Below are experts of layer 4 (counted from 0) of a mixture-of-experts language model. Rows are named router (the router's row for the expert) and show model dimensions 0-223. Each number is 500 + 50 x the weight over its row's rms, rounded and kept within 0 to 999. Numbers have three digits each.
Before each expert's rows: "mostly gets" lists some tokens that are sent to it at least half of the time; "comes before" lists some tokens at least twice as common just after its tokens as in all text. This comes from a sample of Wikipedia text that the model never trained on. Tokens count by the router's weight.

# expert 7
mostly gets: "\n", "|", " and", " to", " ==", " ==="
comes before: "-", "|", "\n", "==", "The", "==="
router:535454543447466457508500442606494537536537556482543460557419530517499436504511503504568492450570457613500552471453528333540506508509414515522536383464477543495484512488524487500569452375578529476504487572471507477593429483578481502455389429441477498453584480559499457477486519463505497451502501521494461474450555385605554468529460552495477479588453420541441514507509466465424501608463619500551483379490581497447490462513455529580580507393480527451547461532455629368498473437454525500524530446479495552509519636577501472553526509500525505592503505500561506356577442534525375476528506569434403494473393500475430450563478487503470454500499526521412489565463454467523473579527

# expert 10
mostly gets: "est", "th", "nd", "ost", "rd", "ear"
comes before: "0", " |", "9", "8", "–", "5"
router:537448438491474515469368552494514553611618539579601506514467491558499427550441499500422485566476656527503471466476544478428575544515474507508484438532517465468492498445551508497482524524585505481432459502442545551546514491492443519429466535496473510502429438418406488462547459526444508561548500487530583493515479532478544599478504479505537484542551449380554557493530505461572452523544506506427493499435459440458476549403536416500557425500468476532536511586499473461541506445515499502516493596456505381501431478480499442505375483492525525503695505500535510428452464463447483498534494567606510558478509502563432538342454475507491476501495532517477497527513510577524486520510

# expert 3
mostly gets: " September", " November", "ley", " York", "ton", " James"
comes before: ",", " |", " (", "'", ";", "\""
router:589511458532606442498552512550397531473454586477530422510528520344498484472415503499512540533550501476498503518512524449544460496509477453474540546626456465460497516507502519501453484523540488563482514560480550566530522546422518506454453450489492498503560543528590566476538484472437473583526500503478492449503517495502459445476514530555509435476489435393524410547505509486452498493519496504474523712413497393423360549481500528516434452552485454507523431567572617434562476505552513502492372589538505508495510497530499544417555584504442486529475555501496497466532566387491491525567501477580520506522545499467569583454543559497511478502506517483365505499496633486486534382544

# expert 14
mostly gets: "°", "%", " —;", "},", " .", " |"
comes before: " ", " |", "\n", "0", "3", "4"
router:472443451459506463455526419528538443516496549555482486562521472509495510569421508541543451503472478496523458494513510534499516497548581591494562520483499485566461529527536440505502505473442481506502499550584476433551526558571494496496541549526492508478378515473504518537466444552583511465533502600446450565469477624428510535474518525452463514555468579556489528494462467590489484456552488509545499331497548446479487581409547558607420528538555581522473563490570550556595514505437458500456653550481550508483495503547500580525532615502457501531511510491513514544517473523526499522372517456562675461514383497502508561417515433481513512497502546464534513560595606505505455546477

# expert 6
mostly gets: "In", "On", "–", " %", " However", " After"
comes before: "1", " |", "2", "3", "0", "4"
router:492529533417472480501488558536546454509522458460536532553528451532497501519516506495515520453447548481500446464459487473493556458498486569474508540348534574613501405445542502497485485452403538482546511426497529556440521567467476452519577485509495503478394482467451499479570524457501558592496498543517435538454491573327508601493378509477494580636524528503491456552480468537570426509578534501583528410542578527436484536580592469541467503443555548531532484566459415454534479421428446500493588541551547562494475443523502504474441467501462423509465623501399509533453591448521501521385544479616488480534500498500420515424414445537506538503461496485423494530532433431484484577402

# expert 1
mostly gets: "9", "0", "8", "2", "6", "7"
comes before: "0", "9", "8", "6", "7", "1"
router:552523479443458495516538524467495583464492524423556475507527514433470521415434535501456511419549537508492503429569425517442506575520486488493493493409443429529527558458509521542554462433421484432424547431500454510530590579423474491444536422499477453556535507508568531449479513494416581558531480511471479429453566526615521615486538355481446558515484513488532530472558562438513485566535510518538457410507468516467566483455569466571577467506439555507472447447592523508581466343572463500539493503523479480532453410490504534528451508500563488525575464486532479485529482600555464517509418432474434421533468493412442516502575508531465423495513445497476464515438562634583480552555

# expert 2
mostly gets: " used", " name", " up", " made", " known", " won"
comes before: " to", " in", " by", " of", " the", ":"
router:451461466459465520489454471499523477501366457539435544395441539605502467438482500510512508563486472429503576561444515508578504465502470511508503497491426484440494573480525551502459491504423472542472593302472474375500530475518490484547559624514527502441427549487508480496504471512517476411462501491496486507493513495553545493503688523577546574512582577465544511446560509517503509500476498498473479468551453518453584446449564527521482512530472465531509477482454563516325588511518496500567547520461469436503535524463499541448507500495496474591406469500524503488435431398472534438484479603494462528385534501554496533553475451475458516498453568463574494469406552599507547525567

# expert 18
mostly gets: " for", " of", " by", " as", " the", " with"
comes before: " the", " a", " his", " an", " first", " its"
router:541512547517529442468508485487607525521506364509502476446496549545500482480542498505535526493542509540501406537612506446537568489490558511494472472479533453457495402437515498503566544552500445547511610435522581416537439540449476431520553529551475501515504539513578608464554476405539478476461500505501417512406518495558503531470522564552407487505538526579451490538530608499496491452497430497520425409519530626569455495516505511466515508587518525445465558535430524486552447559536440500516462497568435547492446505403500483449491483499474458490572449501546490516512547448541471488483529404484500434512501499493458404390516496482480464499519593525521502496575408518513558612523

# expert 4
mostly gets: " in", " |", " within", "):", "'", " at"
comes before: " ", "\n", "s", " the", " \"", " —"
router:459515598508458442568445490460530445482472627531505543607483534455501534444462507496497480529544515435498473458460521530457516468512476459519475498569482494490494505481410517521506487446466496524368464496508567512466494419613496512552529446462484500510492471476525502494508463493546551457436511523546441522448545557456547555505489371515463455494454551460453495517452512513467537544521482502449450422527422464564418479479456545513351458508512515537479360377516518675503492525432452499367461608524482479523532599531500450468613528501559447408507570498441498555465546558512608404554493419548464557574430497604520546483526436531469506501501465499485521549547538502482500634503

# expert 19
mostly gets: "′", " =", " •", "″", "=", "',"
comes before: "1", " ", "2", ":", "born", " P"
router:452480546547511541443503526508545498497579455476481509595485479486499588582586507499545421590574524541497431462455445581515513452507449452436503567444542475390510380563500495497467442443540433517418602609485530441364526457489544494533339468394499496514518479518526466565482559516507491619580500450547541577538477599476420533527543559451471400494375528475512440441479447465441476444545625503405504471517477318552514516457471488475457414522441535563582562500488423618531511484534538500500444537439454420498433499491499453543446520500542485479491535500451500571491515532493437529554449490531502603512494501531473431439454473509465506501552458505482512513583551337540454549526

# expert 9
mostly gets: "\\", "{", " “", "_", " '", "["
comes before: "1", "2", "9", "3", "0", "4"
router:498410497557545533527479533432450558438573356480496537469578417474495486413436508514493446456447522407501498495482488444468409507525489517457542532391505526565504638527443402503537528602519432461524426522531427488490507533502562502461438455487594501439576499481504535526465424567559439513474500499459428388484484490532424477544522394481501499482536536537484472430404604478535503612477486503454460433482549542465563491525541416496609639547462479509614542464580499541549542518435443500517509369564542574461473455605496536420497430507547465585413513490507500543530590500470535528447514519400471515482532497495487453401532515530476480501545437534575507499526512498519424576484

# expert 11
mostly gets: " time", " years", " km", " season", " year", " school"
comes before: " of", ".", ",", " in", " and", " to"
router:418521476434479562528451460491473490502449515528565528495482415469498438423427499499457450434450516436502528510514470516519437574466550548538509506560481396612493486614467492501523505513487499528579528523545485412513516479472433583528560456478602500568477468514508441518472484494452528457367500541500590507591512383540415489481491557413469586569413455517491541454459382529519512543485473495569452411600427507513632437457454447395518609519534475460518526502484569472477447475536537499413497617556480511511558372530501507553604484500431445525527484500494492609442467512510543560495481530542567475435425500556493505511585544474557464501470517475506492469469540556461465467480